Weights of a small mixture-of-experts language model, trained from scratch on English Wikipedia.
Size: 8 layers, width 160, vocabulary 1684, 21.3M parameters.
Training: a variant of SOAP for the experts, 505M tokens, 7702 steps.
Below are experts of layer 2 (counted from 0) of a mixture-of-experts language model. Rows are named router (the router's row for the expert), gate (a neuron's input weights, with its number), up (a neuron's input weights, with its number) and show model dimensions 64-95. Each number is 500 + 25 x the weight over its row's rms, rounded and kept within 0 to 999. Numbers have three digits each.
After each expert's rows: a language model's description of what the expert responds to. This comes from a sample of Wikipedia text that the model never trained on.

# expert 21
router:553511456486503474437506509544472489497513493525452457501455487447540544556481514514498483489481
gate0:509481495492512511473499542498480473481488552525492493442545488549503481492503459488440491516455
up0:463515521474529520520514553511480521507476535556446474499557502477478483472508467489502516490503
gate1:555491486513485519485507538522533459494484440516508480545513479540507491560521522488505483489477
up1:500462504525500512532423495526442521488509511484509519476524485459533537483486494482514510498439
gate2:516486498469517531522490526506519468580513475495468503475481499460478482511512556495490512497522
up2:452560482510503496513499513511502562515507519472513501515497462534523489456540493506483482504480
gate3:523564499524495532511491507517486485458464489526516471550479527528508518500507534524492528502481
up3:521533553495533486500474464526519502543493526483500467481473529475469522522458516535514480557459
gate4:515532442497488501514503511525525434493521512470495503481489473521525528493536489536530532477485
up4:488467472482523497496541522498475553514486526536576518555491553509481475494472471499468496512530
gate5:536445528464512518464465555527498475511495505516467467486449500519513565538485488503480532534442
up5:465534509508518486487543496486490552465521500473518529471494533476495545499502533518501468477487
gate6:487510508508465477504459524490498496550483489550492505493497456495504523502516494535455482498497
up6:497509483511454483519507552527481484485499443494524509508496532479522520527482519491449467525531
gate7:516508497499540490507465524512500499468507483520496475504489519518517516532530553478517497527477
up7:510482545460503500483518507510500477546485497522524514526500502535502517468460447458500502485497
gate8:508494528527495479497514501529446461540467506505497466517463513491477505517505468524547477508456
up8:477511505553490527488534537545505485548482507532468543507534497530472518497487531523505515518510
gate9:499460477510545468494515540549479522509532515526487445492522536525505494518491495516474504469512
up9:546538494483479524485532495473485507534494492471520478508479505488431465527518494486517509444512
gate10:495486442510493470472499503513494501521504496549500493501468498516507524512466486529509482515496
up10:514532509513493502522474477492478483476480499472510490519480543533520516466558517536458483505505
gate11:494484467497520491490561458522500513525478476510462471528509488505496542487486518554511504469521
up11:511506440483504468482535479554486473488459499551473449464503520467502511528506514513521488480494
gate12:525491506536486500489503488488514534524515491493524495492495493495509475505478489508471516473486
up12:490504485536522524497539472478502553458547461548474517487508489486526482493480526477484489505490
gate13:522496472542500457479517473516462497500485522502517522514489499483533519529509511541500500521464
up13:508495478466509462495518516523489497489476490475501518538536503498508497504562520535476507525430
gate14:553461443473493498495475510500470502493497488552477490521535444516492493528510520537467498530495
up14:500492506517490506528534528524548550448478502495527521504530485531487510503492527495511476516481
gate15:496509493504463527481504466503496535554495487519511503491455526483487523512531480520506494491508
up15:503490526521559530474488458502498488506526531500468465510560488527512494457475545501480492521514
gate16:515503443528483480505495537526445495460526478519530489455511501468494528503476498478556516521466
up16:508502492513505459504445476526476477495479519465541488519493499492542484514490499478465502482510
It responds to: Middle and ending pieces of nouns and stems like tern, form, ition, ction, work, e.g. Internet, conformal, traditional, election.

# expert 18
router:517519484462508498495514509515477502483500516511453477494481483489524517525490497465511497475445
gate22:535512502492529455494507535480467551518481464490490459482514448490504529516477497518504435469505
up22:465478522491494471490527500448462529495474525522507507496514451528540481511499503485539511450498
gate23:533520486504522484516487487474488529552491489523514484490503481500558488489440487476467464512536
up23:527518507516548511500458494496545513523509506516517476474481473514545522505467505536486467517511
gate24:504464500491512505504485505512478496474473539493472478513497506476481534543433485498535510462469
up24:472545514503512537481490479493506518502486510517487512464503505456485506494535536533505486496489
gate25:495473541478530521514515522570490460477485472507505518522516478475494504508519472524499506489473
up25:509502499506500526492494519463509523553512494502503479507469483472468545521487538440490480492582
gate26:510525537537521528499503551481471519506516539487506491483472514476484528529517464501481509471485
up26:482478487527484454455484507441484456535471486485464507494487518508488509513460502523511482495507
gate27:475463502490499507498541510517518492510510467495512496525514452464538493458499509503506486429507
up27:490510486478480508492488484509507528501520494472485462511535487519505513478470498524506462525458
gate28:547461500500513515470507509513478529487458512521525490542507519475467511505519540514479509511496
up28:502519507455531482505542458500480498452488521519507484434504496475527549512526473475505440518486
gate29:484510562517527525516545483500476489467493492515465519504452443516508472482511497522494427438490
up29:512515529537489493490526476501471522488524527491471487508470514493533494501448475508580470500503
gate30:516498518488487495505489490487431477495450496510455470476489460456552487483462527557527495497496
up30:517480527520473475489483464506481490466484485526484465547487501492530491556481513497515544505473
gate31:482487495464540484502523495471493466539482497487483481488444491513515514503450493454543487506500
up31:474502516515469449506532494497454510415493474489494524531478498497457481494489496467488484491496
gate32:534523474484478516515478502499496464479448511551500461507495472528515479501514498528450499497502
up32:543535453474524527495494542495505513493488559482483512513448493520525495479496468485469513500495
gate33:490515455496512517451515480569503499519510533495488465511555418528531520512543472472532523495476
up33:484489489483478507493497547523509512485550472488499433513522493500494482523489496494516472461453
gate34:489549505489471481493497513468475504503454499536487511525498518525492506484509512491514521472478
up34:486462475490508521499496499552503473523526482517471476534517493522496474457493524517485501495516
gate35:537520460501517496500490508525524464515510512527482491524469512499472519491505480514525526508493
up35:511458521522541573495486511525513507522486499497520567541491503502519497499464476515484497461447
gate36:569501503533475541517539497507540514469497507468516487502488474517460555546510545476555526469515
up36:492510500458452489482546505529504485525533467475460508466505513543487450502514526486480475483538
gate37:561549522478489507523509517493519511479508505490468474501483511518544513494460557511480504509502
up37:525481496494481488543514477495478476509473479522536499515481487479506492507529502525504506484490
gate38:472472529462501493508498539548500523486490478534490458502503553503521510493490514449517490511515
up38:548476515472535513516514488467477483510510517520523498454500461538465481531511498486548503543481
It responds to: Word pieces that follow v or V, such as al in valves, otes in votes, ail in available, ic in Vic.

# expert 28
router:533506468479523506469567514480474506513504492482451487475482498498517528544523447508476518528442
gate0:491508486509494482532542483498498490480544493484471498481468480504527499501568439500510458494504
up0:517505498514512540453461513511481517482470575490524493521496490520474507501471523495476504512545
gate1:505517474500519475504474516495509534498510477512490492508471523466500509506499507448475547542447
up1:488541478488481455536528453485521500495511440511477513502515489490504479518500541497506469509508
gate2:479502495533495504490532473496524513501539474443490516507483550496518519517502521552469505502487
up2:509501495506482507480507503435521522465506484532506495482500506495523480462483471527527459535505
gate3:554487491486501499475495528527517490516511510523478478508499520526482513520497453517473492470473
up3:527490490553524459473484509518504492497488518502530520488524498524500509538494499564458508463473
gate4:487465456499461489494526525506524501525564522507508492475496463492518518534542475488485497517476
up4:498487510537496507483530499530483491489533525467514520513529503499505521566527518518519505551457
gate5:480511450462508501473482512498537480482533511481464536465461566486498441503465512499495478500484
up5:487499537489490484497503486483459513491461468519513485485500463476507515484464509550505514524505
gate6:538484432522511492508539496509501434482509511516458537489504497500526516518503496495474526546471
up6:508501488512498478522513483481523471517542493510466526501498482547541471517506486523466540551509
gate7:473499463529456481516471500487541471504492473499460497540494476457478515515520514501453464475502
up7:461502470494521496455512551456523565512488508494483472502501503526485517507496504536476506538502
gate8:541474474539511522473523478452478513463505526475519489529524481483512540514500493487489524498515
up8:483513517521471508515504514524552497503504494496538530551485515524491498496489462503474513453473
gate9:494474531535479472490469505480488515535478485469507487532494507509503483494511471455477549533490
up9:486583490513513532497482522495504534518466515510525515492466494513488541524537497505528505496506
gate10:505500476463502496497498504470489499565475528503481516456527478501508517513492478555511473509483
up10:489443514516495535485471491492504487465480515523506501507529471517499527484568508510482517510498
gate11:515483435517511488518537515493471472492517518500498492496507485553491464541489490479447507523493
up11:482511491462527505540462481510492528484503501524473495480499450506520512516502495492510496495547
gate12:473506481511503528465499485485470519484495490460483511465522488487526533521497527508501468512524
up12:555517510490512523538557525557485488469471519498476489478521527492522439488529535480503501528530
gate13:528483507512524526475507467498512484483479494496504476445512515522542473527523472473541496502467
up13:521480477527499541500535482489552471490474510531503483476555487493544500494530435489504512499511
gate14:490470537464526493495509530564527495507492506479555511526501482503491532507501472494516485484484
up14:525495502545487497552461490466516521507481514479486502465476496478483524479534481480464489539510
gate15:533455465457490559511510515553516487484477493474502522498499502508484546527499468492510509487514
up15:479527541495479496477470504504489478525490515486486507448534475538467542501489502497505509482492
gate16:510469464448500506497522511490514467526496485479480474510508492475540510532518508511480484508484
up16:523493481489527540514533537521479529552538482474465477512505475503478466539498501514524479480495
It responds to: The piece at inside words and names like Scarlatache, Croatia, somewhat, plus the words at, he, It, per and closing parentheses.

# expert 3
router:545508488479500503464528518497454485487537474514466458488457493483530542529489491492482489499468
gate0:497510441501521478509486498514467513506478447527470465472460458510478508512521502521512506505521
up0:506469520457470503471523490487506499487451530488488453495471484529500500478471490489461500492507
gate1:487487514533530509479482481534477479475498491478497489476509462501508505482501475493505511502480
up1:548512518509488492517480492499507473491434467501527509463549530469527482512520513485556503519490
gate2:486508520454528495536518539512503502519499468528507511486490515497519529509477529468467526515469
up2:497466492502498484499486522496488514496513459499517509534528492469507487449487535506478513478509
gate3:540491483487513488500479510514494467484503513549526430516509519453520519513514519529540471499539
up3:496478547507514463487488497483531490511484515477485440515481550499477508495534495462508462500502
gate4:489525535455506500508473502482471431473485464524493449505460493494513481536504456512467504521481
up4:528516502498520501560481499489485476521493503564469523540447534505483484556493521553488500458493
gate5:484481499537488484472544482481489467531472527540511489511491496529495552476508498567488536505491
up5:506508503467477514509493550479534457533455458515468508495521506501547504500492526501487507520530
gate6:524487493461490502490465483505501500519506536507532494462515549484473537518551485564495494504529
up6:495505522463481467490459471461481465461526486540490516530502482511501502528518532490499464499469
gate7:548486501497471503489493479459525480487493474529518503487490467465520510522518501529531489454497
up7:474534487441536470491483444495499501531471463508500495505501458476515487486545506502516501474505
gate8:506512482462513521508495506526498518517531495484470440528496504529452504537498527474472524495516
up8:484452523483527529492480530546500508517547452494489520472524513510518508472485466525502501489507
gate9:486506505513498503472456478539496515484512517499510472487499557545523535538511506529517515486512
up9:479535502449480507516543473518532493529486512505493511472452513505511513508542483492524471472506
gate10:562500476497582508510528512477493457496477522510497494507494503565517525507500499469573465505505
up10:476480463478466520485421506509491446503477461465454492510470525485499493503487509479450507451507
gate11:476467519503509500500508494508509524489542501562490489473522553497500508515494499491495539489468
up11:533483511507503504507494490498485505490530500482552503514530501514519542518488479497512510456504
gate12:520458498495482491492490523472503483518480465494488495492443487504482500520509495503512472481506
up12:539461529497510532493510443519468497493489479505496465519516543495520501492496531512423504483509
gate13:543560502502491495538509507504496470536482515499521475492530476505501485457526531459460509533554
up13:484485496464488473492522521512478493505499477527485495452508461482473497516530510495487460488508
gate14:468548498466456485544486500527480560502480493461478497533474512535471542492467556483463498467514
up14:516504499500533505476529538486493449499460472526527478525518473522456583487524505493525476519507
gate15:523479505465458474513521494516497489484470522513485482531489523513502494471501521440539485548518
up15:488524515526493495502555457450531484519514523498454476530495500476532464521466502484523503503492
gate16:518484515508509515488478501488500510501505549491508547512464504481489563497502524478469490486495
up16:534544498465472517511498491504469503520480448545526483516505487447474523476496536494508493533522
It responds to: Mixed grab-bag: conjunctions and articles, table pipes and dashes in score rows, nationality and month words like European, French, April.

# expert 15
router:528489457516539478469519503476469479476493454515495415486475451507519518536514490518503520484457
gate0:484529503530482533479511470498542440511499523488472480522484486485484500542492501468539476467473
up0:444507483511467520524493512491504488504484576500464485484466515518519504520506486479491536514505
gate1:539493503486519517473530493521497473475484486533497502551465540489518497502507479497469507502508
up1:456540491543460502455496493514495533499464526491516467499539457450492468495507518461457513527478
gate2:493508504493476473517512494555494467519516524508484488508491505489512527480510509511466529571484
up2:526514524505554540486509509479528483491528530481515489518508511510478504503502528486452501517502
gate3:476467456517493472481502495516504519535467507487541465425451489546515506490481500456510508489521
up3:496523503529505519498496518444526507484482484514498514491540505498533477493471496516512528508497
gate4:495516493509495448491518463503510461481530473532537501535558467523512488486505551488492501523522
up4:536501506545538499442485494505528504485525451520501484476490524476501482478527461527483513497489
gate5:494498504546451496491493520483503452538501511525515486506469469500527518555532497501519484488424
up5:535476493497484528462452500497534513539455491494524483510493510488543467520497525473461533515529
gate6:473476541464474509494495477516486528471524495505473488473465507488487516533477502501511532506483
up6:513469499498502503513521451464473521440476535496466503534514486474551495498519517471487487494480
gate7:503460462534507492523521507516495519519481488493512503540479485512522477461487526467453489503454
up7:503481473541491453503513517505484496520482512510501502518460502515539550544471497495434500473486
gate8:551461484491465504447522454472490511458541459488525465502498507482478497519443490491482509552538
up8:511477499495470514465488508510514516469497482509499468506536521471496524491486557488489478517497
gate9:469478492520454532510505533500520475485496480503493505478506471527503482473471497523497504460501
up9:538535506564508500477472473477486462497471540501494511519489477454494513525524489481496495487478
gate10:500461512535532511478534514508497501479476556509505490509458467487510510521503484495528484496486
up10:447506484511490549489448492497484471502473504496494511453502499550509493503500506510449456525499
gate11:561517548506478472488501453494475478489486513424501508505449504497503457512464500482504489474527
up11:476517495526491515522523483486517500509485484466510492490497521524467519493491492505510491531505
gate12:515483478472506510508498528443496487474498521503446529488466455513475515485459492509500493527523
up12:473492497497484492540515523474495489530486440544508451541507491494513512498503510498488481485525
gate13:497476496488510499504496556503497429536524498500498514477487460549456500516475453522479488505492
up13:516451501492504485520472483480476502469481466501514512514516508463503482468509538493537514528510
gate14:515502447507494507417494515496523509493491507502440504498541490519512529459514495469502498504496
up14:510501507547493498431530511504520516534511510497484473504487512503497495526519555503508503529453
gate15:532461519510518511541517520483517527457510512483490490492469545504486499502473522544507490504491
up15:494482487465537512495539469464504489510517517507549488474465527490482531507487506503507461495476
gate16:532524476496543490477513500479491480513468461485485556499476460475477520520529496440476481504514
up16:458470487535487517473510519491485465526468494507501550519466520513504466488512508494495512543486
It responds to: Single-letter or short vowel pieces inside foreign names and words, often Polish, Italian or Indian, such as Zielinski, Medici, Aditya, Israel.

# expert 24
router:544503491479500499462527517495455483486538477515464456488456492487533543530489492492482490498469
gate0:522497528503503471477490453543519534496497455485475537450491469468499495539484467497485505563501
up0:530478488467506462491515481524507528519472524482492503488530521496528559484491487502528487531493
gate1:500509481484494478479496485484499495465496512478517535494456463549488481534493523536477526518510
up1:482481545519474493510487542502489465516526472534515483463458546450503489512529509520518517517496
gate2:506521522477538508509467513499535491493498505490512535531514496512512517501491512489482492512534
up2:552492523513533487442512487488526530484528487499500482509547494491487510476482523475495481510496
gate3:518528496504562467479500490523511515492465485553458487514472522536484473520521488482519549499479
up3:498425513520528513451510495519499497520511510483491533475527485487514471492475471502555463515493
gate4:487510464479487524490517507498508457487494454525502451474471499527538511552532476514549490494509
up4:514523499498491528518468515464495482555503495488529539519494496532459462529475459455486486522513
gate5:513498482486501464524509484474527534459481478508547467478463524490509561522514515510477529516505
up5:515497518512519463539512483486477499503476489509481499514512510526538476527543511459527508514507
gate6:492513534497523526456517458524561514496465518478492449534521500530525513480501475514496512508513
up6:542527463500525509528520473503500469497524461538508518491482523519463493499497520493516511524496
gate7:503502481499495484496504515541466492516558490538471447479470520521492504496465509495494533513509
up7:518492571503509499459498485534500492506523549510487450486471497520495482522535464503471506502522
gate8:493503502457495478497551496541487483465538533544515512437518502515522520491430501503492495480468
up8:468481543518534515512524485545505537515474503523539505508455504486488567491478486472516449502519
gate9:498494540459509488490486478514505491517473448513538487511483496468494475497480533509475558508492
up9:552510502507506479498467494486526486500469489501512541468518509453507482472527502471515529524486
gate10:522503517503519482512478547502453483520465479512489481503452498485476516548531525476483510429529
up10:488542547546535476494528511513512504502487456473474499457483499486496508492523498502516440504487
gate11:483477550449536537516543554497554522506492491492535474494489497539511543517493471527501525505492
up11:505486491485518461540518483469497498488533501493500473534497493511463547519529505552508437458507
gate12:546510473512538505503515496494507497557507519510507547520470514456529570525517500507522504451510
up12:545530490499517476493511486529495434506469505525494506488459458494511495499555496486502492466499
gate13:512493471517536543448482496522504494512537504510509485523463460490504502512566525490500530523471
up13:524544479488518515488494493517474495507497463509472526535497544525479494494488519488510464527486
gate14:466488522483523505521481476490458501493498513545496485506500526493512448542497488493490538518546
up14:448562457505470520435491483477479526507496522472519537505485509527495491527497469461525497495495
gate15:532506518502490498511478503494466525476480449487552508538464516486496521535518511513503499525516
up15:484542481482488514512503493509507500481571518550483500512508540519498532495427490490481460554522
gate16:490494481504479510475448475480491463486479533493510515474485445483529549485475576493508548500530
up16:528511524477488493511528486518490505479490433503511497499558491485512522528503502494535487512493
It responds to: The word time after "the" or "its" (at the time), plus commas, semicolons, table pipes and numbers in lists.

# expert 1
router:543505490482503501466528518494456486489535474512467460489459490482534541528487490493484489501466
gate0:482493491508461487492466531481517499468471527509483524509489478532530459497516502491503528484483
up0:495506513487492478535491524525470482486469521503499481475541508495525532466475500498501508490504
gate1:485504532499482503507473535493463522542512517534502492518513495487508495531482472523527497529500
up1:497494500535493510473475514487434509465511505477528493515519549516499450497518529479514549486490
gate2:566528449477493494495518506477510498498484456493517500527503506502496548509505484491533504510513
up2:469504473498472471540494451493486536516531487515509489495495475471525538524517447520525492556474
gate3:516473490482471466549526510546469521480518458522492493487455491456467498514514507484528514499507
up3:456456482499541521506468494514537504459512509488491484519547508568502502491468492484436504508504
gate4:455514508473553520519525514484497513498458533454450480483516472475460493475502504488469515518507
up4:467512546524516505515509494544461521507483546492453485524486523484526507565512460488461482480501
gate5:519482434430502491508490529513496461501497503510517511529457528530516453544517518494512517516477
up5:521509486507506491496515526521473550518504486515513484549457495521473461533488468505470463495488
gate6:521490498466513566514444517512497505505506459516457476535510480489532528512473485509515483516488
up6:522530511462508531533500523485508499524471484530493554468498477466492514470516464520535539496521
gate7:519428455514531475468534488499474516471512476449470517427502505487521522502504533484492514483505
up7:457493477481460496459494473508500499501514494505466535506494545500464513511469454489464503487518
gate8:493523497500495469533492500497534473505501498502458520479470456495518506507474494502497506521488
up8:466525526496478488450497455487503482522503534511462469509501460509496506540562499497545519493474
gate9:490494505521551507498470506508471497479478462552480473497527490489502469532508517502540534464508
up9:492545536499478506521534506519511475536496467515510460498490489503492491470480451532525504407512
gate10:518504469506497499475510572488466506479509484557502469524508525505481498524530463465465504533483
up10:507493506501501482500518501482485522477506496520503476467551497505514519549447499519451493504501
gate11:515501478472489502506528479524494466538545484562507549518482508524500499480513439531523475542467
up11:438499490458503468491462549542466520477494499490475486510507497505453495482510547561484513492491
gate12:512529460494527471487483487549528533515459565522486515465497540495516532468471537503503514520506
up12:522506492493457518544533528450488489484502474488446513470502542526497507503511499535517437483548
gate13:504494494491521511489487527535511469491523471529462477480524453495486507486489494527488480487473
up13:476474556505504521448539496457546531458512490499460528480514492485488494484511516513438521491521
gate14:517518568506488494505469509564552505450478550493473446507473480479525516499550508503502517507564
up14:505478572460506490486488519546504515486498508492460511537490476570500487497492514502499499499498
gate15:550478482511531505458473540497474473486479510519537495532535494503507531539480530462483491527517
up15:472459489513455511506533471490516534479522482510517505505509529476443525513485482560472484465465
gate16:506463477465511478496499531541503537525473520519469522520468538470545535539509460511562498474517
up16:521441448510506519468463516462514549495497487477474480522516509488522503519483539548526465474520
It responds to: Adverb-forming pieces like -ially, -ly, -ently (officially signed), plus possessives and determiners such as the, his, its, 's.

# expert 19
router:522502472483501559494522492481466501468523469492462465493473456480479510536524496476486532544482
gate0:529510508515528502461531528494510497452485531499468493515467518494494525486541552511514501534478
up0:529501524465459499501512484488488506480488476570518508470524500480525476469508500494473516478488
gate1:560451486471512508488514521515499479461482510505509481490511521502510517472546440488513506528515
up1:497470464489526474483523503472495534528490508534495494487501502478509521533474540524466513497492
gate2:501544542493446478521507496529520466490510489489489485505450519540489513514486493513477484464518
up2:525510511499499520488466507541514539484515538510449491499500490494491496516501506537450505501521
gate3:487484505532488492534519441534518457509494464452476481542505507518506482504512476551541483495527
up3:513535501488472507471498506484507468493533546530506535497489542508501466473509537480487508483503
gate4:531492493469522523478503548482502476469516545463531479461530463494522513505475522490498454541471
up4:452486475501514508490540491465468523511490489563442543511498486517499515490519497526496515490511
gate5:566524471537496497522475533524496513457468506491525498493507472516489485499506482579489566511452
up5:419527497488511513486518471484507511543536514491500508500486474513499508490518486446526478480523
gate6:557518522536512528517491488509508497489466530499488517526485498537487498523520465483491483530469
up6:529499537491465500473482512542491458478548498481532491469550494470503494511518547469514508442554
gate7:497527495509487474540526535471523450493527458466542527522502498470514454543525474482535491514501
up7:505524491517482515474522530502486509504508510520496493444485525509521504562523520501520496493489
gate8:510468523493450517503502508477520475509541494491553509488528458522494463496465482504514517544501
up8:508483500509533507510534456516506562453467527538476505525523504540530505494500494468472521508493
gate9:472488518543499509433503507485529527507474519570483481508509499511536473532520474485491470493513
up9:496542537505477478486541514477523507490503457481474503496495505504476515506478482477486488515489
gate10:501515469500497499533519539514514504512517521523545492499445480532527465514494507504506455530525
up10:519513497471472490521493484499503532509478506528482508475531529537502517516524462450484498482469
gate11:488545483466508499474456503511518468485518481495495529470506510454492509551492482459558508479505
up11:489511502532501494509510496446555436464512506511511521471485533504495493504482478515497532522567
gate12:546552457476533502473518487485520495468533505477511480531529460505450483526500512530467535549496
up12:507508520526478514490481517500483480494512495485480489527476471430462497522502528518469522482479
gate13:477464508518525574478511446520506476513533485508508552485479513500498527494521477499502485519477
up13:525488480486534491509487510473531558495518466485491459463475497516498517515516498499488495520504
gate14:542546485508483487504542478483492478492435525481489511471483505522527516522503529543495517533514
up14:538519503497485504470471472490511481515460505471510446515507495530532505463489533483485516546544
gate15:434506525531514495521482480506494484483533514470517514511526517484511507521447519530529518541510
up15:471502468502500499508478520495534463509477542512517467472521486532489507487473509539480489470493
gate16:548482491523508534505492512491532476511528459556497508428478503496539537476518488492489522536517
up16:536486483520517490460482539526531503563519476487488497446493545528481546498465499508507421457512
It responds to: Common function words in running prose, mainly the, and, a, was, is, that, often after commas or prepositions, as in thus the.

# expert 31
router:546507484481504500464529518496457485489537477516461458490462492487528542531487485491487488499466
gate0:489485511482468476516522465555443469470457492549525502479486474517506503478520496445524461534445
up0:515501512499510505503479490526518473484473525540469511470526523533499561477518445484498477500483
gate1:483486489540492505540466510561518502511501519491491479485510487480471560515486498504507493508491
up1:512532459477480497504485488496521495474500506464514491464505521481461514494479496505500528513478
gate2:495518472446508500534495470524535508453520514527498492476461462538550541499527502549487519504513
up2:514501465494535438474521496503510500479517503517545487507465479517479528455503536485482509555527
gate3:494451482482497465502524485511508541481494514505475454461473491487509512547528501458481500505532
up3:548477478500503550522497504501535480514492500480555541503532521512439469513458470488517537481494
gate4:489553514484515461500491502480485489495475452528531495520516507504507559492542498514559500514470
up4:505477493442462505478507481527500516515508502528533566479523508474526493507492503534462494500516
gate5:521511524490506472524538501487487512519505508527490444507524475515457502455514522504475550487488
up5:524509505498503467501522465502495513472494489493497488488487498478508503498516488481522525473488
gate6:511486481481460485524482485517496530493519497491479523468509492503498530475495498510454525492497
up6:509458530505512481506514516515507486509485464496541478487505507545504515510488476478497501492510
gate7:505481479499488504445494511466501532496476467524440513472486516466500524502515511498491534472532
up7:513528538498522512508494541540500530490498426490489529476481499522520468506495462501486532499502
gate8:496527492475511494480468482499485488518467434488531468478524519487528499521499478480484512498483
up8:513553484537477477476518509465473516480486466504545517492536486489459488510475476499510529482464
gate9:492500521492506545475492491479530459460458506469446517470515450485535477490502499460557491503543
up9:528465496529480492508493488481494475514542482508492479548458461487491513468484487442526506487496
gate10:512517484483459492500473497466513534516508470506527510500503495471472508510473499485506490550486
up10:511493487531511529526479507498546543497484470489494478509508477546545481481500473528453486490508
gate11:514523505478513502455482526517512527527489469542482471529460547495516509442470517484463523504487
up11:517490505500496499468468474507504499491503465482532490481496459496499515509475507521503493485531
gate12:484500502504509484490509517534448507528500492495512500506527485483477491463523513487486499504477
up12:495481524454490524507520493496469519509489468485500498493471474507526489511506528491528452516543
gate13:468475490495529510502476525518451494480539507482513505489500493517479493541457493479525511470477
up13:476494516507475566447505465485505498520502483499456500537524460494482505504511492518504543477501
gate14:496470482498543498478489502480485474478499480479465476517491506551490520527563493461496469533513
up14:539485507511510529513545462512512499512472493493550520483465498495458522476462495490444440466509
gate15:494472495465469480476512495512501474498471462496540498518467534478489528472467502496471528533544
up15:492490460505456519490465519481486523528533548503504456456474465528464487499523494469513474535505
gate16:507499537468496523490446521493514504485525488480527493495468512531501526551547476531517503476476
up16:494459503510479512488514442501474515514524504545547461499501530515511483506512543476466477560511
It responds to: Commas, of and in within prose and tables, plus word-start pieces such as Mon (Monument, Montone), John, Jan, child.

# expert 13
router:542494521512506506453542502541499470488548437545499487496473486509514514496515483531500458502448
gate0:542498431531518483442500473506510511499495493499464487435505505504532495539501513542486524519477
up0:463504464549495461535497488491520523494461518483523504485514500470492511494500484538491496496459
gate1:521482494506532544502495498526524500478480503505520513526459519499430534520504481499508529468502
up1:495535481486497489526502497501541532521521506481510477533526477531458515511456516490529524507478
gate2:470509476449507518465509497523492524537540492511472474476454532514489498487435502494500500542505
up2:495459528494459494501536499509496470468513477486491482525502471501544516487526486538457466553516
gate3:525515516489502554435509479506507492506529477471480494506530469473530501520491514506487527489532
up3:493497504500489501554506499519547539506484494505526541522497517538511469495517484488505536505508
gate4:483489571499520489478477523486483496486485529489501502494502519525523496489519511488497525487507
up4:493496549495519474488513489543469510512472494521527503474469470523483498497480448552514491494506
gate5:496495499502503488480485496455548488531526507520528490482524471500491471514512458546489493503488
up5:531488496505514463468504487513501486509526502511530506470466517514478483491515498510510505475482
gate6:497518506509546514498515494529524454521491477498501485506494488489538515472485479484478458505465
up6:473486492469514484484465508506506494553483498485518499516440469481543497490488540485509463467496
gate7:542539478501462470499513535499459517528549489505486531478481492527499424502517489525525472536468
up7:496492511473521515491540468486514534478486476526510557479526499487503528502457523503505526484510
gate8:545489546491495528499517484494525480512499510525484451473511536485507550486489500512513506534514
up8:513485522486530477509515501502530478492558526495479474489506505469525521496472498508523487502513
gate9:501466529490465488501475482512532470540573492494533522471513493532496488515486504496506526497496
up9:487497517524445460514487471499495493518501507550496489527515533492472497553523515496501516503482
gate10:495503504519467532502514481482474508524515481528531481522496542508540515506484531522507539476519
up10:479465485482544510523516500488514504478502484520478448497482563490468499497513485482521505522496
gate11:499486510489504523432499511517481489474532451523581483480524487500501490494536493523476496480485
up11:488531484519502506493482487495454501511544510455477475495497518457503466474540478501481481509519
gate12:530518506524492473498469479506511522496505484497500492485544514509492518475463537549475512496422
up12:518519507562514539489539491449511506475494518474483491470490498508538460497506509487523502515497
gate13:495471512508518486484562501530516512527540463492531494493489495468514516474517495540513439494523
up13:491565505490497519489475513449510498537463489485470509508499531499515509515510519425539496492509
gate14:541501484492498515515459499492513478499448495525529491469513474510486486511539483468471493534463
up14:510527566503474493578494504524506541529483478494512484509506508536527535531569510477504494499454
gate15:501503506525503485485504485503487486454498452487510516499462478488493492517491489473508455490475
up15:527476512482523475464517517503492509494467550510522506522482485491470484526503540514518502551543
gate16:518514526477521494446468490514493459519537487476500479496482491500473529530509520494450488470490
up16:536503535436492517499486474485509474491509495461534521513529469467516489540511523493533514497510
It responds to: Short word pieces ending in e, such as re, se, ne, pe, in words like License, acre, Where You Are, often in lists and tables.